Weights of a small mixture-of-experts language model, trained from scratch on English Wikipedia: width 320, 1 pick a token.
Below are experts of layer 6 (counted from 0) of a mixture-of-experts language model. Rows are named router (the router's row for the expert), up (a neuron's input weights, with its number), down (a neuron's output weights, with its number) and show model dimensions 160-319. Each number is 128 + 32 x the weight over its row's rms, rounded and kept within 0 to 255.
After each expert's rows: a language model's description of what the expert responds to; "comes after" lists some tokens at least twice as common just before its tokens as in all text. This comes from a sample of Wikipedia text that the model never trained on. Tokens count by the router's weight.

# expert 4
router [154 175 104 126  77 126 135 152  86  77  98 181 148  64 166 169 124 140 162  70 133 164 113 117 138 179 111 110 154  92 134 148 112 137  60 141 146 136 107 163 160 146 115 143 108 109 167 149 107 123 126 121 132 145  92 128  95  61 200 128 195 114 140 115 146 150 180  89 141  73  82 184  98 111 148 148 137 101 110 133 176 161  85 102 157 133 125  86  77 152 118 169 123  84 140  70 163 102 179 144 116 109 150 137 126 183  97 180 202 146 132  99 150 144 172  89 131 153 137 156 110 128 118 178  81 196 155 163 149 179  87 142 203 126 155 140 148 140 150 106 197 154 196  90  91 126 111  68 109 130 155 150 149 120  99 125 114  79  70 117]
up0 [136 157 183 131 120 116 126 141 137 134  71 105 125 132 128 168 111 100 122  92 142 144 132 119 145 100 236 132 102  76  69 174 111 100 132 106 100 152  91 118 123 144 151 116 165 136 168  88 127  93 114 161 138 173 158 119 115 139 149 119 143  88 184 149 117 201  99  99 137 143 137  92  95 142 153 140 146 103 135 110 187 221  92 151  90 147 186 134  63 167 141 108 157  98 163 120 148 165 150 157 104 123 112 134  50 143 119 127 150 161  60 116 165 130 167 159 104 148 134 100  60 116 100  80  84 104 167 125 117 144 164 142 120 166 170  93 140 147 113 143 162 133  84 246 172 154 106 127 151  82  99 139  51  66 129 188  56 136  96 160]
down0 [105 130 145 156  92 137  75 151 143 152 115 103 145 109 178 159 170 112  84  84  94 132 137 156 187 134 116 139 139 181  95 126  81 118 109 131 111 168 129 134 117 116 127  83 104 136 172 134 125 135 193 113 183 155 125 107 121 113 100  80 144 120 119 162 177 155 135 148 100  99 180 121 129 166 215 131 188 154 158 144  77 119 109 102 121 167  92 145 100  41  88 131 136 103  78 144 155 126 136  88 136 116 153 126 103 122 181 130 139  91  68 152 163 171 136 106 160 147 140 103 159 123 128 196  91 131 172  83 129 139  92  80 156  80 137 125 140  91 155 167  75 112 109  78 194 136  89 153 118 178 100 128 122 136 129 122  97 144 192 128]
Description: Word-initial consonant pieces. First piece of a split word, usually a consonant cluster after the or a, such as w(restling), sp(inoff), dis(abilities), R.
comes after: " the", " a", "-", " and", " The", "'s"

# expert 15
router [132 106 140 118 136 124 116 134 183 170 164 146 154 156 136 123 155 125 137 143 136 119  61 106 148 143 155 132 119 152 133 148 129 107 101 112 117 141  66 111 118 138  98 143 145  84 132 153 186 143 174  76 127  99 127 148 109 111  70 140 135 154 163  81 151 177 118 135 191 136 118 171 105 103 161  80 170 128  65 137 106 110 182 179  95 141 123 114 161  67 105 122 162 118 121 116 149 103 182  76 116  68 174 205 145  91 137  99 134 109 116  89 101 144  73 100 148 136 142  80 115 123  79  94 129 119 147 153 170 114 124 133  50  94 118 124 209 146 126 100 190  94 159 133 198  95 150 145 103 127 113 122 115 138 133 169 130 166 115  99]
up0 [168  23  86 147  87 145 170 121 166 134 108 115 131 191 115 108 153 108  51 176 163 154 130 141 113 181 134  83  94 145 174 133 165  90 111 118 151 162 179 150 130 158 129  66 158 148 166 117 138 104 122 104 112 193 190 157 158 113 159 115  89 103 119 122  85  97 116 123 186  90 126 132  73  92 143 133  60 139 132 164 124 144 144  75 122 173  63 207  87 108 171 133  79 170 143 139 112 153 137 182 136 105 124 127  67 144 147 149  63 105 103 113 123 131 172 164 142 150 107 125 151 129 139 137 127  86  68 165 149 145 128  74 152 147 138 195 147 188 104 132 139 149 166 154 139 143 142 109  77 140 130  56 122 119 114  96 169 121 146 112]
down0 [212 115  84  97 192  82 153 138 135  93  74 178 149 159  84 118 133  66 183 156 146 103 140 163 143 106 106 133 131  91 163 125 106 104  61 124 107 197 190  96 141 141 117  83 107 165 113 103 134 176  94  77  61 106 133 165 128 138 141  75 171 161 104 105 168 188  91 101 104 127 155 164 184 157  73 120 156 121 153 171  89 111 141 110 129 100 181 176  87 176 144 102 131 105 142 133 134 170 148 159 183  99 124 147  84 106 122 146 219 103 107 102 159  85  31 157 160 118 126 149  82 144 111 123  85 112 168  73 138 132 125 168 162  76 123 138 113 125 165 149 125 149 107 118 150 148 163 144 128  59  73 167  87 105 112  72 130 128  94 108]
Description: Infobox geography fields. Dashes opening infobox lines, coordinates, units and institution words, such as km, ft, °, University, County, Street.
comes after: "\n", "-", "°", " /", "°N", "′"

# expert 2
router [115 129 165 100 162  80 112 152 140 134 107 113 139 139 126 143 142 139 145 127 129 128 114 140 107 115  94 141 176  98 143  75 144 118 162  86  87  68 179 121  80 151 167 115  91 112 101  57 142 119 173 115 106 125 120 140 131 194 125 162 125  77 120 117  83 159 143 144  94 141  68 153  51  92  98 104 186 189 144 131 148 165  78 140 158 144 120 168 149 166 141 114 120  97 101 171  86 137  87 154 117 149 224 103 100 129  91  68  96 112 160 151 160 178 158  66  72 137 172 123 156 142 152 153 151 127 170  95 160 145 147 123 104 127  87 127 168 157  96  57 123 154 162 120 104 155 147 114 168 114 170 120 167 113 158  90 155  87 131 103]
up0 [ 88 157 142 104 164 177 152 132 115 176  80 164 154  67 166  76 112 160 156  76 119 147 193  80 133 136 104 154 128 116 112 173 128 148 138 173 150 126 112 101 121 106 131  64 169 111  99 137 145 104 111 158 154 109 126  27 170 120  63 184 101 130  99 134 105  87 138 111  97 131 109  83 122 184 110  72  88 157 177 112 123 149 120 147 136 146 104 157  80 158 226 109 120 104 139  95 133 107 127 116  96  99 111 149  93 118  71 174 177 142 142 158 121 165 117 114 113 151 153 142 130  94 178 154 125 127 174 128 114 103 128 103 133 114 127 112  93 142 122 171 115 119 139 123 103 117 100  95  92  91 160 154 145 139 155  85 155 128 145  76]
down0 [110 137  92 113 131 171 145 106 136  90 122 131 204  97 137 142 123 123 112 149 133 171 140 144 163 125 108 140 159 150 181 126 125 122 106 145  70  94 126 148 137 164 115 164 184 104 106 140 131 113 117  64 113 154 118 139 138  79  98 126 126 176  90 160 125 124 108 123 110 116 120  83 106  92 145 147 126  83 113 133 124  84 169  92  97 104 133 176 132 128 166 135  60 148 153 116 123 118 150 164  95 146 128 146 133 123  71 128 120  62  69 115 105 145 111 137 140 138 148 113  81 149  99 139 187 106 139 115 131 106 117 193 158  71 155 137 165  95  89  83 102 184 148 108 118 119  58 145  91 117 116  80 134 153 134 124 127  96  87 132]
Description: Month names in dates. Month names after a day number in dates (25 May 2010, 31 January), plus year pieces and blank table cells.
comes after: " |", "|", " in", " In", " May", " October"

# expert 6
router [149 114 148 104  99 123  98 180 121 138 123  96 151  99 175 114  98  91 120 123 112  95  77 128  99 107 134 114 145 126 121 109 119 145 111  86 141 136 106 106  75 132 105  95 106 131 100 101 152 173  97 125 148 118 193 176 180 125  76 141 187 170 154 117 116 100 100  93  83 174 100 130 169 120 164 123 147 172 149 153 101 164 143 158 148  68  75 136 180 157  73 137 152  96 102 165 112 118 139 149  81 110  71 148 104 130  89  63  94 118 130 160 115  78 153 141  75 106  73 163 169  87 141 177 102 137 163 147 108 103 133 163  89 135 113 111 122 193 163 203 100  62 130 135  96 170 100 125  94 110  91 176 159 134  91 149  62  86 121  83]
up0 [131 149 106 107 159 145 174 159 157 134 120 101 159 121 113 121 182 114 113 102 156 131 136 115 160 140 217 144 158 126 175 156 149 119  87  91 102 117  99 151  74 157 147 127 127 127 146  99 139 130 153  29 121 141 182 136  98 137  76 184 119  81  87 112 142 145  70 149 123  95 167 103  77 121 116 186 137 182 105 155 111 121 100 111 150 184 163 147 144 107 102 137 155 162 131 131  97 151 176 117 148 111 148  99  94 140 122  97 135 153 118 125 117 187 103 150 106 171 159 114 133 138 169  93 163  98 128 125  78 136 136  91 110 167 146 178 150  59 137 108 105 117 149 110 155 113 119  79  93 157 151 148 123 139  58 130  37 106 192 146]
down0 [117 163 151 113 152  67 155 164 131 156 172  99 169 118 159  87 161  63 157 147 117 128 168 157  98  85 113 102 106 111 101 113 142 156  80 154 154 104  67  85 203  64  72 184 151 156 121 158 187 130 124  42 168 137 126 185 102 179 127 153 125 151 141 120 132 163 142 145 110 116 132 144 118 150 134  69 165 159 140 103  73 167 114 163  96 112  95 156 137 115 151 102  63 143 141 146 127 113 145 105  84 102 121 148 120  85 146 116 102 101  81 214 140 123  86 125 159 106 143 124 135 127 169 156 163 117 109  58 100 111 129 133 101 158 165 108 127 102 108  79 104  64 161 190 115 123 168  88 113 119 116 121 135 144 109 138 141 131 192 138]
Description: Sports table nouns, newlines. Line breaks and numbers inside sports or awards tables, and nouns like Award, role, goal, field, Co.
comes after: " |", ";", " was", " 0", " R", " W"

# expert 1
router [149 106 124 107 141 204 116 102 128 145 142 154 105 134 120 112  94 134  99  75 185  80  98 164 116 118 120 104 143 126 113  72 152  86 111 142 166 125 148  83 128 151 200 171 152  91 127 173 199 120  90 153 154  78  97  70 160  85 162 141 139 173  78 121 123  94 146 115 138 140  99 171 148 135 107 152 117 166 192 103 124 128 151 146 128 144 132  95 132 157 136 155 108  82 152 132  97 102  36 164 131 125  99 141 141 107 157 153 144 146  94 181  92 109  92 169 162 147 156 126  88 106 148 137 129 126 109 181 160 123  98 139 105 180 138 127 117 119 110 233 132 104 101 155  88  43 106 155 138 136  99 167 102 139 161 125 120 118  97 150]
up0 [ 97 135 131 149 152 175 133 111 155 117 183 169 148 112 107 185 183 105  98 103 128 115 119  77 106 167  77  74  87  78 150 142 133 102  80 147 172 147 171  98 133 130 164 108  51  84 103 116 121  83  97 120  94  85 115 149  88 131 112 145 130 153 117 113  61 106 123  93 121 165 160 154  98 127 139 113  95 139  88 119  89 138 169 175 163 182 155 142 156 135  71 118 111 129 159 130 155 123  98 116 184 139  98 149 122 137 146 142  99  90 133 110  71 127 219 101 180 147 152 186  86 146 126 157 143 144 139  99 129 127  85 100 149 161  93 116  92 172 134 185 119 100 105 108 134 122 187 127 139 173 113 193 145 152 136 102 115  78  79 138]
down0 [204 147  84  66 151 177 105 111 123 178  74 109 107 153 129  89 132  88 177 129 125 113 142 110 104  92 128 113 175  95  76 141 115  49 161  83 140 146 137 115 149 148 164  97 114 140 145 157 110 127 144 106 160  69 166 152 120 129 131 106  39 163 126 137 137 132 131 158 127 129 115 111 132 106 118 106 119 153 172 106  97 128 124  86 118 122 156 134  91 143 115 106 105 119 113  83 152 148 157 142  87 120 196  78 126 158  86  50 181 122 134 166 122 177 128 145 188  84  48  70 130  94  71 144 100 151 109  96 152 106 129 144 154 142  67 104 112 119 124 107  40 107 165 136 179 173  76 150 150 151 115 168 151  74  86 111 140  55 150 138]
Description: Line-start tokens. Newlines before section headings and list items, plus word pieces right after a heading or table line start, such as ==O'ver'view, S't.'.
comes after: "\n", "|", " C", " E", " F", " L"

# expert 5
router [192 162 100 164  95 141 112 183  88 184 121  81 138  88 121 137 151  96  91 156 154 146 139 113 139  96 123 176 116 192 121 186 144 172 137 156 152 200 101 101 127 203  67 143 154 101 127 122 132 120 114 176 103 172 140 190 135  75  70 103 154 115 158 144 127 135 105 101 130 141 132 118 179 119 104 157  85 137 154 139 147 101 163  66 119 137 132 112 110 159 129  62 118 195 129 129 101 139 109 127 121 158  99 143 117 144 218 142 165 156  99  86 110 101 142 134 100 171 125 164 161 139 145 107 137  81 117 121  90  84 114 161 124 132 116 171 103 181  66 123 161 193 121  72 135 124 162 152 168 155 132 138 148 114 135 163  72 114 142 105]
up0 [ 69 115 176  80 116 122 142 109  99  75 112 185 191 181 140 161 160 153 162  78 155 160 201 123 117 139  89 178 185 149 168 185 181 113 103 111 116 130 154 123  82 124 142 191 150  91 154 154 135  72 129 140 148 140 140  89 151 179 126  89 155 117 138 130 139  83 162 157  79 102 159 116  66  99 126 178 144 145 132 108 137  90 125 101 102 214 118 115 122 130 107 119 114 163  87 167 129 110 139 195 130  91 186  81  70 125 130 147 132  83 152 125 104  86 128  90 121 139 111  81 138 141 185 147 126 139 141 201 108  71 198 138 169 116 169 150  69 103 147 153 139 116 153 185 125 117 162 110  85  83 164 140  75 112 132 178 151 100 178 150]
down0 [173 112  87 139  54 154 118 155 161 134 118 143 171 134 119 193 146 135 140 148 164 219 179  96 155 148 127 155 169 182 148  71 122 101  54 100 100 159 113 131 145 119 142 137 118  96 129 161 184 149 172 171  74 139 149 147 151 184 183 116 185 167 136 120 107 108 149  72 167  92 123 106 163 158 134 113 130  81 115 128 123 122 160  82 159 154 142  72 151 125  99 148 180 198  75 103 122 152 162  63 190 138 146 111 149 174 134 113 147  90 184  76 119 112 155  87 112 125 126 103 104 143  97 153  88 102 143 123 161 123 171 118 164  67 134 186 157 154  84  46 108 146 169 116 128 122 115 157 134  68  94 125 152  82  75 156 104  75 111  86]
Description: Determiners and ordinals. Articles, numbers and ordinals after the, a, of or in, such as an, one, two, first, third, other, this.
comes after: " the", " a", " of", " for", " in", " an"